{"activation": "swiglu", "normalize_top_k": true, "router_z_loss": 0.001, "n_groups": 4, "lr": 0.0118, "beta1": 0.9, "dataset": "wikipedia_en"}
Below are experts of layer 5 (counted from 0) of a mixture-of-experts language model. Rows are named router (the router's row for the expert), gate (a neuron's input weights, with its number), up (a neuron's input weights, with its number) and show model dimensions 0-191. Each number is 500 + 25 x the weight over its row's rms, rounded and kept within 0 to 999. Numbers have three digits each.
Before each expert's rows: "mostly gets" lists some tokens that are sent to it at least half of the time; "comes after" lists some tokens at least twice as common just before its tokens as in all text. This comes from a sample of Wikipedia text that the model never trained on. Tokens count by the router's weight.

# expert 12
mostly gets: " |", " =", "°N", "″N", " (born", " —;"
comes after: " ", " 0", ")", " 1", " 2", " 3"
router:500480486526518484515505491526558543524486490526459514471498494508498581469471515538528448505480486499499442525500498500490467506455494502498487475515499514448497506524535509524474508494501500464535512440522502517492504502500504527499484500485482445521500497498486483504471497519544518533482463485465472516534545495490494500500512517504477500506562513507513476467532516559500477500515526489482499524493517544550483497459457488517467519488501512491472508488526532505447531492470523466528503553480509543505529516534470532490488466495558504530495512500516512502489536464503526475
gate3:495512517496544490470473513478483487481483475525459522458483459461517503516520510484510543472487537531489513538475520514531499498560545499498469464511549510504542525514508475465524504500497491496492497465512493532485537510466494497502481502468497459489514531513495518507511493493460487551480535526480469493509509502505498493469487515531464474430457468567504506530474511527525490493482492529556467563489523524515534473475491479477468523460490488510513500477524507480466504507499467476480487488474515515477535501512512497513527482537472504479530500556471534464488481546518500512
up3:504486458484482511497533511509493505577500463507492522437465507517536514503474502466508509524505490433486480545496480477517513485492478453466499507464507459485483473502485509508511474468514514492507489502469526466508538544484502453499481508505510484514557544482514506520486510503527474496493479506531521480511577511527523511499462479495542487523491521476482480499506529503488523465510490493489504466480514514532541520512503544536490517548521499517492588490526492524499443513432461479470511489503462507520513498479515502504496499522480532503521502493492449504516486521528505490
gate4:470504482503447500487499510451502501530494486501497516529494491488499547502512450465480465460503507528493525512528516487496465490474485492507540479516503504456528490489528452501534580513516514508510502424491516473533519524480495478506479461518442454506515499502512480504511503473553449476537550505520508502504482540501497502504511455494466548490531510473497483548468553521514475503541493519517527502517487497496508531475509522504487528492515515488492490494517512480508494511454500474471497455478543483501481500503489480510492462507482550477502479483520565460490488491510517455
up4:497512529468551493513511506527492500509504493484531543569541531506499502506493514485526488533580506513492497472456504509484528466521498447513528497452496490508536502514489472506486430523504508529504511487539508533492523495494457546550480456530499488480516483539538501514495490512455472449495489507516497480457560491512506495443498526510493493509470494498501486520518526475507481512512493493482500464471485473521519472537490434517509498491515477489526503511480493478488520540531566486524484506486523497501521445484495499477530524518482524499483534524537495511479532512519489488
gate5:478492494489476500545532540492474542488504484500515518493517524502521489494468505479515506522535510514483505515525434530510497450550486489481476453531509532464468511505502474532486486452533513508528528506506498528515502497539500522499526479515467456478495515470459473433492481508491464448466473502493523479513505479509498532510494459490513535522536494492509496515527549516457493548460507489520502494495496536569496531485528463507508509542497496497492521510506493511488471539476528515480481497513514495563442518521501495470496547457495513499470491498505561472498508518491500463
up5:478492493523514479511508470466494506480488499518503520477503548493524523478467477481472503537527476520519504520493490531503515492526475479513519471493511551490495533531492460530436510508496468488542494507491491492463510512540501512486579534514484504512461556494504490484555489513477482508504552507492496519494516478496520538477479488489529500506528496475550447486518473521476502511520517462510534482519518488495570497506499499476504489500481453474486523507518500492449447537504531501456498511476532538528497522513453547474525558475498525489463482524526499486518535527476494475
gate6:467473553470485460495493486480519525502518489491472528552555459495486497503483510520552528480478501500514511541515507494489509497479489459453487507492485536503537518486480503495512470538490503474497504486467557535478462525505508499498511474468482505484503516487557496495456504450534530489502422508512486462538487519471512533499512483498530487484529470529543518470506491511483485509531524528470486481512477481499475504500503551509504533473516497469507473478489508461515476514480556496519487488446508513527514525463504482512423504545466519529515511483486521495483512495469494461
up6:501469476486485520443530445490482509502466525501539489538481505475471459512492529482490506501503517478482449465454494510465460503503506535501479450488510506529477515522478499509485537516488502482492479504498541519497526470456509487502482564523508538532487529515504486519449503536522510543514469501467531477536547529496446491498511481448487500468485469507512517496528443542517468508512486564500504513487524498471510511518487510478526547463529502527499476518476515500540538523523492512503504451554501485494536509499491491496486511508482523479494503457538495536485490503489521481
gate7:452499486514520516470539450541489505472532509526486523518526506443501511492474526468556487457478483527511512531467476525520472487489498507542479489503507467480485504557496536508553490517502511523542470473515484500497520489526538481510505516442524502489517543519528533452450477503499513472492510450522451512470537498485480487512472499556508512498518559497520500474502485501501516536479491493505499506523506547506540479496496539505532514474524516496500499526516486522497510487521448465480506520499465497465487476492476517490523509517505480492455503437537479509533490518496461486
up7:449452489494502547473497526494524480512499535538499491488516496508515484490515492507486478520487517454505491542498500493528520504501484495523493443447526498454509485532494541483466525510516478492503438485519473483496481533494503527533515476509486521521478538488531511489514485496527471467472482496471529509468500506490545451503488465516505534457528524493472532492475484496483515514492490492492474422478520464516521550505491449530524518465463537538502542497481509469509469458496531499503515463473483504480499516545499520521489518536490451491490506491531441511530530514505461513
gate8:508491494493482532492515480519522480499494496532473469500493534518549505482500464482579482504484502490490444452505472519527461489503525503488504496504550516443515513536493471489508486541452499512435457531544488525512519540471513515489514510548539509474509525496516539495495482509462495526465476486484474467508528506493488463527531495493491469479502514438493520483501486522459464510498476549549523502497533450516519502480520528492508458488476494489490449511509519553440506455468497480488511479494512509512492503485462493493498503518497497482511514499499507478458516535472517502
up8:511497492529493452493498520507460526565498476488501534493534538509489535486489448498534495491526501487531482508496493521507525485499505514462493480504530501568495502475483528484487493546480481525441466493500465543511525550455485525466516520494476557505531531524471478473491496523483475508523502455484451486514450493533480516461502470471442516521482508516485491505523508474478518470497502516503505520524547507555505500533497477505507491517467499537525502472505514523491514515441471456491542508474539493519507455494495506484499490496522450529488493519526515458476506506501532488
gate9:500496517468494526448532484495484503544506464533447485500438523519482546526499459519549499492494463534510466488491512494512489514520519460494573500490499498515528508488479540516522484563501523500485473509493482476457456544468490502536494487509487506514541499527484466510472533480506502528489535531506448498508509550491487538470491534492507489479511476489516475508518488449492500548459473479492467523496522486484514508526483520460541497490502514501538515492501515499512498511534496507457498453515510481508459467537485520538488460544496483506497509482467471511503544476504483473
up9:461462499510514506520467514506475505494488452519440489507542501538531468508545494499499482515517562472525493516504478491497488510526507476522485521497496509541489465516440509463530452487510483531510507503517488507472513500464533504523545515503484492493515525507432543501463508481473511511499483529477478487471488515515475512486483511532428482490564537477474530506516496519466462508485508539490513497500499519466494515556504488524510471510444500521499532514488493521518493474499511465508539458500521490457512505467521532504504483542515529516536534508527561478504501536513495502
gate10:511518519481467521523481529488509470500520483545512513519527516536527561465497499469502481492471551529475499487447494498508508508474484500493468468512512522483478472511540481524458489491517488508509493496528492532494497473496506513489527485496521526506523473481443488443490502500470483523496502503508488525503535461472478506555519469524472518480527469563510470502515466509488517511476527504492479484465496495514512524486509515518512497498502489490471483489491529503455530431453491519495509503524509501443494464487526529477465521508513439501426510464505519434463517528538491477
up10:496503504519467528511514483568453543450526485446491510498471472478514506467509527494450514497506449509513509533521483532500524532496531510528479500501484528512551484503523489516477480475451508519512524482484494521487505503506485456518453475478482473486494524492503518514493528477517487502575516498504461506541502490521503540534475485516499482488508451494539481472451504536526496487521453505502464498473484473548459462521494527507521512507524512520458476539514529465469543503457484453495522460499517485503500523529498543522514482471482478512502488508466512480488496528515524515
gate11:550528481486505471521510501512519464469549529515485499536499526534530510499485525533460478519501493494507491537497509516487489510496485498499496476534484504479520492530513517522498536483492470503483524574510433518531478479476546471539534513458473467480484536497535509494487505499449483518491515505488491474471465513506499487529451459486454492507495518524481463505507529452521534502521525528521480494509504470478465481534537493496507485464564487485471497518553521473528544501480498471530517515474506493543473512501472491483485470546500472488529498505538481499504459448510518492
up11:465510487517508531517518475507514503487495502524488477497476495486500457460493490475510475456499478505525537446502481531480522507489504451510471483470444500483491477477462509478539487519463512495485462494483510485428461474491444487487494526487484548501516496530466519490456481475491524509492504505536500525507513448501491503509502541490484497490505506497491507479463518491501477481495487471507510523511557480496526477502480488517479490500527461504482492479470446497523474494465526516527492499524496571452504454460434507536518477456541535495490477465465510495478477523445512493
gate12:514479521490497519506489505477468496521515450452453560496487503484480530527496512514525487502481558442477497530528538435475462490494461486493483491509469507464476506497508449502507512509512507471510501509449482530491513446495512566525504561470480503473477518521506491505450510503499521482487538450505491487536509516481480518504523481527505492554502490485512488475513496544517514448469534462512555471504540504538483512474483455465486503482486527493467520502527459499521487523469489525533551489498489508501479516508493504495490476521484494485503466509498515481471501509484519474
up12:512488494533489518496560500471488453521500539511534471539544500463542504492481531526508498484506489523528485479499447486466521490509491507534455490505537495512525466466510555492535452481532495518496483528504500519500530530516500498519479510471490498531489479517538461476475514491525495466503531499438454474489498523525499521479458513494502498522486500494511493486480473502528500454479474475469541475492541491471516507464528537455494502483503503498459460437448518483478503514543488476462494487510504482484498488519454461544528504515489513520466542484534474477484524496527502489
gate13:523529517501487492505489496508510525508470505496457489522463510477519536518507466521498468475468497555498486573496505547545482487507508495531550524547513468521460478500472475526511429508515525525478484518506482477461486488531484475500528503465492527518506526532503447493518494460505521501511485498572500493510515498517500495460487509490474489494471521533497522551512557485496468531494490497519470546497497493532517511503500477547501495469509511519499464469498503457514492502491525442483477483499521538525494511503514538538464456548551478502465498519512508485500504495485525528
up13:536488460516484480539515505494499486497517483484536502501540476500515491532499490455478502541474487498465489459496513534538485511500439496506465477487519497468499522469492489523470493493519503509538503464476536530556507512512521527530478445515517488529471481491499495493501484531445468499513487503463444499481463457520473508495528513499475522493481501524481516461515451521491512485482538465501501488477538493528503523457536542495488521557477493451452539495531437476477513501521470502484505526475501509498536503500536530512531518487503478494512532486500484562476490471529509478
gate14:499513543502466461537528487448458513466487518487514466517496462511533474443506484511491472516450503523467547533506508485502513526518538539495481484498487523517488540480504492523515487534560561485496536494471505494504502491522498456520538508508494486559506483494530471467500488497467491423488493511494507472504514495504508497480452490492501501478508509490493513528454519482504520523485530497514507495475489500545473502526502510470542542501535491510485480527483471478498478499518492477526455480420495502531512497545543489492510484474511491487484527477473547501551512511511465493
up14:501514473447484485519495493496526566490456519478496492475484515513535514507471488484505449526507508490522480474511527515513510515532483521506501452459517471492550523480496558473507484493539494506516503484504484504495478547476459474497506512534492490514501492491526491481472501518509496529492466518491508481484485458512512490527479513483461496473543500499520459483529463516501458472496497491480510496501504491504502523446467491502527470497451522515508497491516504531479507529482476514480465523514473445469492503462476482460530498505500501499487501526480506524530608508530543413
gate15:461549516458481495490497494486527480540512457495526485507453490503482495492490537494504510477503503467518545500511452481463504487547481526512472437509514528509501509492455516496545512512542491508477512463520483525514521498494537506475555493502494502485540489541490505534456498551511526500525456505505461460462485470517527513468469468479516513467490499510475561485547533469474531494493493480486509473554482517531509470522519495527485561473461495493505506494535498513486490515473519470483505476500520505512500530525496520481501488552496532505523499462511455534497531484523526487
up15:515485503553515497461481494514491525514516482469485507487499506459529516519486490457485495531473531532493487473517487514531532506498522529486511497538524443483486536521501522516447505472505543459532482509459533504523505527518464504511463519481501511518480477446512527498518439486490529515474451503458521480532534471542494505532489471538521520497489448502540524507442499499539484508467518564467502501488518492509493463506458488480503484459514546483539511472504471519497482453492501496472531505488522493464493513455532461508469510452487504521506496502481484480491476501491509509
gate16:475455484527483494499451527484493521467551495457481491481474555523524479497432517506500505524497496513483518510491500483511484517536522487535453482488515515507494536465537484520475497501510478466491492529524493509499474481465533439515476527493472453511458520478504479526466482474496515477482493546459496507468533509546478467511462480503503489501482555493485510457488525536498525523472499494532534505505526494490479499488489502490477498476558475530530501502516486512516479522488521430518487494509465498493491525445484499495447458530551493505527534495537531507510488520483508490
up16:510494479521445477502490457463511498471482505498471506478501487537508496496498521498478456490544504497458469482511495478489454474491544480523522514509515496479501500509478488532474515511510484504516476499525462514500467564495531509544472470504493507476520483495583530504494465511504524465484493520512523483485521501527542524519494500499453472497515488490477471505493522485497494531513480488485477489550494490495443532510486549487512492506539511504580474526496523527500485502511496447516486434528495497500479453488449482494485475513444450528523494480522517520531543509522509534
gate17:502507487456503465533507518548489494499497473500483496469517499477485507507466538521519491496488477488510509519493484487494529488480493487504498465511554540475515470512526478484506492518512523473485482457542464515458523506491484519492527519479518498529480476488500513488502502518484468473511435511485501544513518494488546473509475536509494484532523573481497453526478458504515483488483544493449559521489511493528470515527499515496450526494485521513498525537494541517487426545504523448496495499479502525506444517520481512533460523542546488459529487500487502490491467500526520455
up17:508490494561486490479496538496496499476459479470490506480506506529477475435502512491464534533529494511468501504515502516491493516499486503530453512465433486530465566507479478517484502498497507489537542513515501480447485515494490492519509475504475467468531511472507510528503536496508507486481560505496485485511491536463508531477503481475499502548455430526502533496510518530532529515488507568522467548521522501463532541487518468495505492481459481489450483484488477515502520485503474541486514496512484473451525468508508480462537529471486481510474522493486518498469503480495513504
gate18:507500517501462489479489496506470479499493484494449541485548486461480483510504511495508530458529510455482487545487476520489480504531486517512517542513533475523483468499503503523463513497466525526511496468469499479488537472521474529500477472499480462531494509478543507482560524521453523467450499535518529495487504509470499503489496543490485481464501508488497518503544529457512513487484530434497511518528504514530570536489486498498510544509509493480468501500527519472509540482540531478517512501443450545527489526505452478497472495524501489508483511470470476500447477536515497504
up18:474521496485462431521492507490484495557530499498463487500491500472502487498549466476464516508500491475467518539451512495510502487537437496508491510530575516477486466496512515483498509562482519496509514495475467444538514507505475485530501441523511500490501470490528504544487493503502482488520531500509498504527485492518545514522491488514494496520527499499503480464470471542490494519535552479524549527492495532501490462438504473499495496528536533505468531513507491501539496492545462503484491498499496532453524463551506482490501486500500476509503457519554529480488507488476504509
gate19:485552480458507506492456506476510497478504479509514492485486536526475500480542501478564512493518515527502464494520527543510499501474483508477470463499502479482464478498470480494426507504485468505502518488486506485523541500509503513502531479516489512441526526488515489530475456453499510476536497534537453506500561531554511522509477530464501515533470521499519468469484502510477509492497467536537454539499523536462520476512467541483535504527494497507502460467485506537522502504510461508503446507485473483526493447546468486516503501495498496505501500492533483478528489502522453508
up19:517505520477501496519535533527461508475501530484507466495499538464533528496515567493494438503467517501509467448494534522476516545480555506481505487460531519539500525520485473494516500487518528467449535561510486487474505498521484462488496475484503462485496542477519481518517492535501512494487515497477492540543465505500471542457504500511494487470505539498506503516493506474482498486497499496506517464506501534472519560458514479472494496515497506517511510511477494475503511525488485512496472424516486484516495506495469506492533543472539490523472539500481503519452528460561507534
gate20:529483542517492508514518466486486494541477473511503495454530475505542526485461529494505427503511479552457517557490472520511469515502469537504497475482467477508458510521475485511517482477527506499530488501496475484473473511515541506534473508511512556495503501496487460510507514510518471555450496553476471486506516497442488502444471474517492525487480462538480524457459492531555477495514505533539511484511493514468488475499487493517472488480526513484475484516512517522480515489550528517475510470474536514476516482525501545493466511524467523473532508504528509513518491510502520492
up20:496459498448484500541526481542508475489488506496474490480508494476516488513533488500507519476478487486489497520471459515481508496479520505527466478512481490526548473460516568527511528505545522477522504472475517488508484468500515501470491521508499474479505494472470499455507493477498523466568484511516515503531504500497552482464514536456512475498480568469502581484527471488524506514497476515532497494521530471531499561509520519490477513518495464443506450530485533508491526513489476514485504534508488557522473479491470479531515493498532512524515483547484490483535488530498513489
gate21:516530425465496481499508503510490500524485544500503489560518511481496482461459520528497498475494524495490493512496535511508467503502539517508512483502508545493506516534492524512501519480527463476534505536487498473469480462523519474502489503496490441510513523504492515544521490500478458494521472516509481532534558468517472454540555542531510485517455532500506499507506476512482530476540462523552516548532466510478499520532497516498467523482504506489497510509454462507510518537475481493487479492509541508487514534551509486486495512498537493526458477549539483489486504446472528499
up21:494501514508508501519522542471498523506447514477519485545484476528474495522517494545515476501466496489474521517485450485466483491492518527451464504531543540486512519494535471540501509489479520469451548518482507498490476517498487537536539498431485440518516503512495504498487517487508505487496528518531505482485485454510447484500495485477498479459457494440503500515514492520498483525503503511444509464467492507520488501470530544481473533545519477490501494473537460494523503512460445443521470518498540526490482490487484498505475508492498486500523520503514491534477535452530491476
gate22:471498512506492485505459506516517510472525501511509510483501465503533514529499548506504517474500462513515517550473492470508456467492444502526510507484469510466512487500491469487518487504497459486455513460512482454509447474487534490453525483529550493539458476524503495529491491498470453523485500469518509512495555515494533514508443499493479509487543491499511463465512455515516519506538462503561497489497530468533505510459511466528533517463475509464513466490532524523537441506484484539509487519503496512494497480470507511518489497451522478519499453452507479491526465498505517484
up22:516521545554502459488485540510458518514503516493512498499480492508481484476498529469461436460552511492511449491521461471513525465505511483521487494480452480494466487504478522494520471478477542544504495472500526549485521517504534515472480469509504520484506472470466487514491483537478461465544497475496465472540507496475516544508513529506543494507511503479500494490481462495533454501505492541524499510502503508508503504528525545486530496534513437524540507568513495469476535490492519550478513500499483550502458466520495477498486515506519491505538511498520480532474495499520503524
gate23:465513456421515456497525511487494490462498458493492471529519505480535512519537480517512517512452470553524495481492485468489487527490519502518514486482515533478520502482522469538473496517498516493492472489527473498480579462525480523496473506465485495489523472482543537521497485518477535486463460506525465529505502497488487492505506552504474497496498531499530467522501465486476466543557477471510494470528495488526526505451499486504497473461489513482524505513498507491478474446499488539551493512493548538496514492468494444505488479519471510484467518507482545510509474514499468497
up23:545530529459534487496570456521527531501497511433509520501493504488516521532507542485526495512464566519514527461482526475514487527487454499492484494487485491502504523480538505526516482535510483516493514507502510500528545491524498511481498520461468461468517486478527516547493554497484470528504467525458506474504556527497520463534501457503496540496537504546544463486528528475505494518502476480510505499512433508543486474478492478547502506498533509510510509527498512513516529506514494532501477485503479509488501504517479530483511466529507522458492482508471525498479533523476452487
gate24:483444510514526546506507504491512493553484504470461510546522480507526516461468500466543528516525473491497417452497528500507491506516505503533491512513504487452520466493553499525484513479505462512516463486501482504500524529530474500510490484492513504503480475530480523500500484490510447551504496521501480489497539535524512499515487488539469498485478509536477500480489526481495464520464491491464529544517449482514471444450499526469438547485499528523507509476493506506486511516508471470480522498510507493499521488460509505502520514528522485498550512463505482474449478447481485525
up24:497490538517500482495530523487493508487491553544531511499475486453495500578481521507523462457517478516487545501499494497502525484488503485485495521485501468515524511458485515486504473488543516470523516478538500490509488466510512443500537545483488517504501516499517449558508523512476506507511468499509513479489558470497490473541449507501489484454520511507483483474478476512543544508463497482465457472478471526507513523458467534488540461520522506452475521462508504521502544506463494493493514515517530525483464512471541464481500491469480502469487465500492486494465521541532509506
gate25:542454481484486530521498532499513485503544476518496525526516517470474477501518504524532452484499519489504508500462503488507529494517484479509457494478465469530482503498502519505522497553528536457467482505488494475506469516491542432500486488479503498521465513518464474518521509518516520495535488474507463562505468506506502531487502519488456495509494478436521520481526480534506508503515521522508505522460487523515488511460539534481484506519480469480501462453550458443472449521489541538447494497451511478498494509510521495475504473463486504505547489476517538477461496499521513499
up25:518523465506488470487490471533506514516514507489524506524532478499503489482505524534471517506521567503486508508510487506496490557488487495479500479549494478538517447569467497505536541532492494508496478500562527494518495532531515499533516429547522476465482476504498467506555500548489468482484497463497521541501503506515504477506489508469506512490519516530500442473504480456490459492519454512522509487535480547483517497505476492494512517452509476487555511493512514496496471460506507511503549447493512493481523445492486500526498495475466518507494496495481514467462537483465515499
gate26:484519498460511499501484530479485504517470517523529491491484505490476470449522533492543504517463483472494489532500501518553488489503490543528456512517544497475491507464474523477511519491487489489484488514504511488552533511523541537526504574495485476494498547529489497510534499471496506538518541493498509485502510523513464472529499516477516481486533526507527562509509491460449488474516491510502465530506502467514481465528477523514505482497496511486484471477484412536512502487510487453486480448503528567488484482494513514468480459492460526483548482472499497479508469513504484459
up26:498521516495495502495513514446498529512512471546498498474507463536452522511527547510500487508533484473521457515512511555490493506526492476557467493462521525470457537525513497451520513491466483477522497523516541522469548520512483520499513492495502480512499496489449481507417545528498503551540479494487460538518517523488443497500501506483493489551462526511509521507486479463445479486457567502501509542506468513479499488494468496480501521511491491494527511519523494479526517483522507483468514513483502512501497491544482468506505533523500512486494504514520530510442468472503483494
gate27:494511529498479495529487497495523466515455532496498476518473483503512539531505519509514537495482508502467551514493552511506473486505509482502504476461526523540519483493489482485466470488523500463484573504504524495498460488487523514464499498524525481512501464561510528525500512476489467500482519489473470511537501527524546481466519527497481476492470489449528493487497487541491512454500527549507477471475480495482531522484470523464519530502534499499452493518529496525516518539487507496514451463500491447475512459487448452452477537489538502499486480451466542521494487506518489486
up27:504489483496510528523493466511436477546490495500502504501514499501474508524514471522489502457519512505546491471489496505473509475508536532467472470498487493462556478508481499530506449506467499543490467480531488529493500471516476499544470463479481512531495524450523482462548511522510516490507485507501540490513516488540471525446500492500497535500490472505531476508472505508531533522486475457502509496528529523512539509502554507530492516486519513507480449528477510508518487465531471496504547480498514529413462497515444491479507467519461528493518507519517471529551506512489521510
gate28:522451520459528527463504526532465499496513555483458494477497494489492506513501512498542480487543484454468490500496484529507492522522498520521485496476446498497506516517507524492533494485483470527517511514451519478533551501492479489468530472534503473479510506501462502477465470480524503519496461496505551462502506496466488534522506548491509507503509501526525542515468503530503511503531500497518461465478566492515507508505468491467511530546536515504548529488514511513426479500518515484535541516465528535499468511503479504491503448530464516538480503525546463524474499483496501526
up28:505533513486542456538500464506486524456533508523566483533525454476492528505515477528526525523503510528509479501464469469497410494534494518472444528484518499515462524536508499481495501551514476510460496497496502506477496484510528516488491509453508487526507480505489556503485513505515524495463509499540450478479480522486485514475491496534444485548513502514493496500519502491502471511492495517497473490488477476478488478515547496466463497521488541504530502542532489476489493481507501478471515455526472508539525515481526532516505491472502502503514560492509565525492535475513493481
gate29:510500518494505476509491508485514505515530458455508470535501459474529468498470508451501505487518509536494498510493539490505439509520466474484559506475486504526514458494472491559523489477497482499507532478490511468523471446514564507562529497493479514466558527510499514534474501452541522514506478486457468499485469505456497495514470472488509535492463483517470527505478524501444524471478522466522527497529528453486484482485463508505462493512493495517481497485520508526496533524494524445486468465501474494533494485499471504487483524509531493529506499460496543496524490471511500521
up29:487449479494506548505474542530483492485503474522503503502485541515484478516537512490426536493521540527499509471516538518522500477546508518467507489489527548487508515482465501481516475531525478485501508499535509518501490499519496519485501468484501457476511480487465523459482502475520489537446523468480478466509493502513476465486482487501458506474490542506539505461510460516496503459481512496470545480505506497456498476523512512494452527511524509491504479475475467534471471518471498467448522484494523487499522488539501511486488505498540542525512517507569484469468473558486446510
gate30:496560505483507513542498503523484508491512462494491507522490486515512490517497522467481535477485510436531482486526466501503519542482493510485566502511540484472499507528507492506481500472514486459533490479481524498481459497485493510499509474467498478443477545503538483539508492480504474471496512529539464519506538527522506549502489495474540495481504553504497473496507518506478505524489533457513488440489482515511515468496536473459528554493527506467532534471513541510500533470507503500513539485506540568474519441511545468470497491490514499500495529479479460507475514476478528493
up30:476458499460495533497559472490505535503504548519486503536443467534469505554520473537515587503475493481470466507493506460503511484466520519498505517485510488484515496497495523544493511482498509456491459479481535511486530520515458524486521425509502509513447493495489482517536494458474532504523515484485511501519495486520513519532495518494525481490484496524473489513549475500553501539486480475486501466501491486533490479466479473474510473457500473495448485473509502538525461526488508489509496499520447498515492491484534553493529504497541462526502504498516476506511465499483493501
gate31:553475487486513478500458510526505510542526495492518505492548476503479467524524541466511538482465505507534490488519470492480494516515479504504467474505525480479480480532513475509517483532531552518469487490467481549555485460539475484500478467530460523484504529450559471478454535500497499490514518489508476484535521498476485541462488483529474484508562494543465510523538496485496529485522475492520496502508524510507501514538478458498432542521520505475516540530537478513496529500530517536503529507516481464489521515534511529469509508477503519487499489517478471483523466495502501480
up31:505497447496469477494498455518487460495523470426511450490536517494497459521471533541499499475488519472513523559515498488494473457508476493453482465477504531500519500479489511493518459539528526480467458534509553515523511488498489517517489520525490478504503488490451514479525516496510475523488468473457517464510501481516495484528484500539467508523537504484471458531518529473518483505532469519494500527528524535497462502550470461523504495496512487514487529541451476489448497487474519512499493479456522533470502514500476501486502502535485492482509510526508538480486465529552520503
gate32:506503519457479510481482507469542519512498489477480475527481485518491464455520507516526490499442478504505507473544555538490515484510483538512501495489469513533476501449483527473480510505508472469516549530539521505509509483472502502513543519510482487448530481531493526487488539535480511535517497460476503493512501500504500453491503498569533524523510450481463492485451511500498486476456496503505513527491513426495478463508538491486519543539482469510504484476493510485507481493493474511516520490522561487470509499474535481472470523534539504536480481455532508516502484540489463508
up32:493527482486541496469459500526486537504519544474479513526528484501492515429473473493474481519476476509511494486464484495515456514491485492485503463465453524478545505498446494460511573460487509472494478500529511491539484491496502516528519489516481506455492504489458475549512496444520493477543456522509507525509495510510493487494506527448493525490461492522481491542550519520498488521521537485523477486497543525448446504469519464511522466482479477551524487482492496521518510534478526481491487484481479486477510499503475498461520513481471512495501516544463474506515536524510504512
gate33:476513478519511523481565485497507457489496537511513484455495515519506475531463553494535513499535486552500529531467496499491520537482489546527499498486520489490506501480492443515492508446541491484481499475480522541490501441526474505515459506456437490500498511515449499492461487515486507530472465482551513486482526470471478493513542481505506509553485485529535501489502496510489530520457513474445491461496518480514495533480497487449491483511531458491489476527503479500528492458473474511475515489493487502495505507463487527527470533490538548485507520521534473477490486479483495491
up33:531472474478534481529444469481472556480512514498513498498510448496516511465478468503515521549468508503498485538474476499557530491544514493510513503434515520479468497458472511546522520514508508536458499540485511522494471488525494504503498540517528495497478475539498469487489477510501510487539486471523466463516469508493502480508500520474474462504466560496476515532487526508481529500482484475509509524513544504503471460497497492467461458492497491515490463462482503505511527463498486542481507514515462474498536508530521526487547506498524509537482500486574469486462479501517494477
gate34:493533514517464492509482497528503512494498530540470467496456505549496531461460492490488496505499486492529508471490522504535478490506464503536476535465510510465509487438514451492482477475474535509502472557528489530518509552488571465510450517487484475508494501483519535493531468511507484507488515478536526520473489558547485453459503512523518499514522566541503487526488489518544475539501502504513518484479496500524495472501461518494472484485524541531501502495521487502500529527515529504460456490463520469505482530479489508492440523502499482486490508506494512471510444484490515492
up34:500472513511485490539491488436453517518461486474483508526460491525511453496473508507486524506495521524559499480475487477497507478495488506509504502470506503488503486461542529545507529534548514514471530479505517469495538502505487465523498497530511469471520512516528493465526511518540511549543480472509487489493493503527521498506473500506530511547498504483530526525486508511465459518538472459548463511468536532487487510488474457476509518547495533460448476513504495489479494485530528527525541488472496510511498522531499491549506480461499500535484499553504514543485559504508452500
gate35:496513512516472512465492510480481500522533490502495491519488500475495515465534508506491477498559518458483488508533474474490517492489473494517490523497487506497474490473503485517503536486480547498499475438515500506542464519500465491470525458489461491495494466543500481506481497485481475468487460490461489477518471493532486519492457568489487471522499518525520460504549507532471515481510482511487481449501494535494471530458464506481503499536475494491496519516557556506474517557488509529502463503515505532494516530450500457511488495505528527524530508543561503466467457504485473448
up35:499489472547494478528534486487513529498472454456520486467537498538501470532458496490526469454475484552525504479499486521491520512487504460523532475457540519475491505475492527538483429496490432526502484520522520459481486477487492557509503507528524466468526516489504518468495479476514528544482531534487536558478504493489511511519542450509509543497479526480498485505500546485505493527517460508485471544491508498501481467526484505502511489488502493507510494499520499482482490497470513483492502529501482454455496458529512477510546524468479501453476480478476489482511484493524533492
gate36:477545510468480495478476445491508487531538469539493505516508476497506526448492528495492514517480496529495499508530471530501472514464530485499504523484457489535526556499463453410508524477505484491528480522489475521455520502487545485487519516509497545493525466491497490521509501536488499522496500495519518498468542528501500467487499479482466457477540517487525455490490529470513513461490437479510490526519540481555503519550539502507494513507502498532494508499511558506504496462470484477498484470538524551487504514484504502520478486492516519478514473504480463503476525536489490457
up36:464477537519484493553492533496484508480525467431504524456507502505506501479509466473496506506459494513479525489466499461435451517486463489497499501498503494464509474470497525499439496529475519497470505513487540520515493496505460501521440511513525519537477464494485497495512508528499446530498557479518452475511467504444486505491485548487492545516516474510521483494522496486478464483507551504528461527481492497465525502490535497473530501508532474521531511462507513472530470497492492486490500565491506490500492520552513499530550523500517489500518507514529489492474508498522457524
gate37:434507471517492527422516449485495504463532530498484500502482485455506507508517490534507502493506457495459499514528510523477514507530512504472505504530535466438511540502503486516489475484521514530517515517475479477472487517511488511500504468504479519454497518470457491476486496494481505508533492542546483522511503468542528474471498467501474484513485513545530506571441529519493515509525477477512515535527495530524479525470484493511528531463501513479489465552511479500478482481472543528498498500525518517501523468494536502479482488461487492499526512498462489536465461548511533511
up37:547508511505496488512509489484483539466486495472494522446545467493484509509530516516517473491483548467498447512536495517453489509510436504490442478503541448519478515463512514468512499508522483508501469478471500518542523477497515483517478470566443474480496499450493508477485448477509489534519491515528477460496480493490533486505500502495474493478502508471457489494502474499529497493479503459506493503516496509498486521469510459467489504503499472484526491521466509545462504554497519509501524567545482528548536519499536513476544531524465490495495484531519495505529476495493504508
gate38:514497509502536481488535519550513492501468461493493511482475476530460543501458474505477488488489498524506473515484455483532465516474491469465508488530504542481458538516476548544515481525480494481510519513489511466498487464512513502533552457522488533517486517515486461496483456517477462475500516486489479492500499446491519531474495499491500465483492517507498500482506468495472491509498511452502463476518508493511538493534460498507512456500529508545521475519520506470491540521505513476508454540548500479468494432527538498464484507510501484564476482519528498477570525508479503509
up38:504467465516528488515499542563474489521472463480478491528483464500542486496507513486499488501535461498475497534476508460442466499524518495503475488506502489511452440498493478486477529515493454515488533468476491540496516487475502520472466474510535536486475513503494520494494503461537524485480472480533507539520486512494519501579494457514519505503485500522497533498458495499533486510538511526530503481489520502465462488526501517457494505503517494430496502497471502495489463494560492564503512499499491506554492487509502540474501467526490477483521519506526507536464549511518475524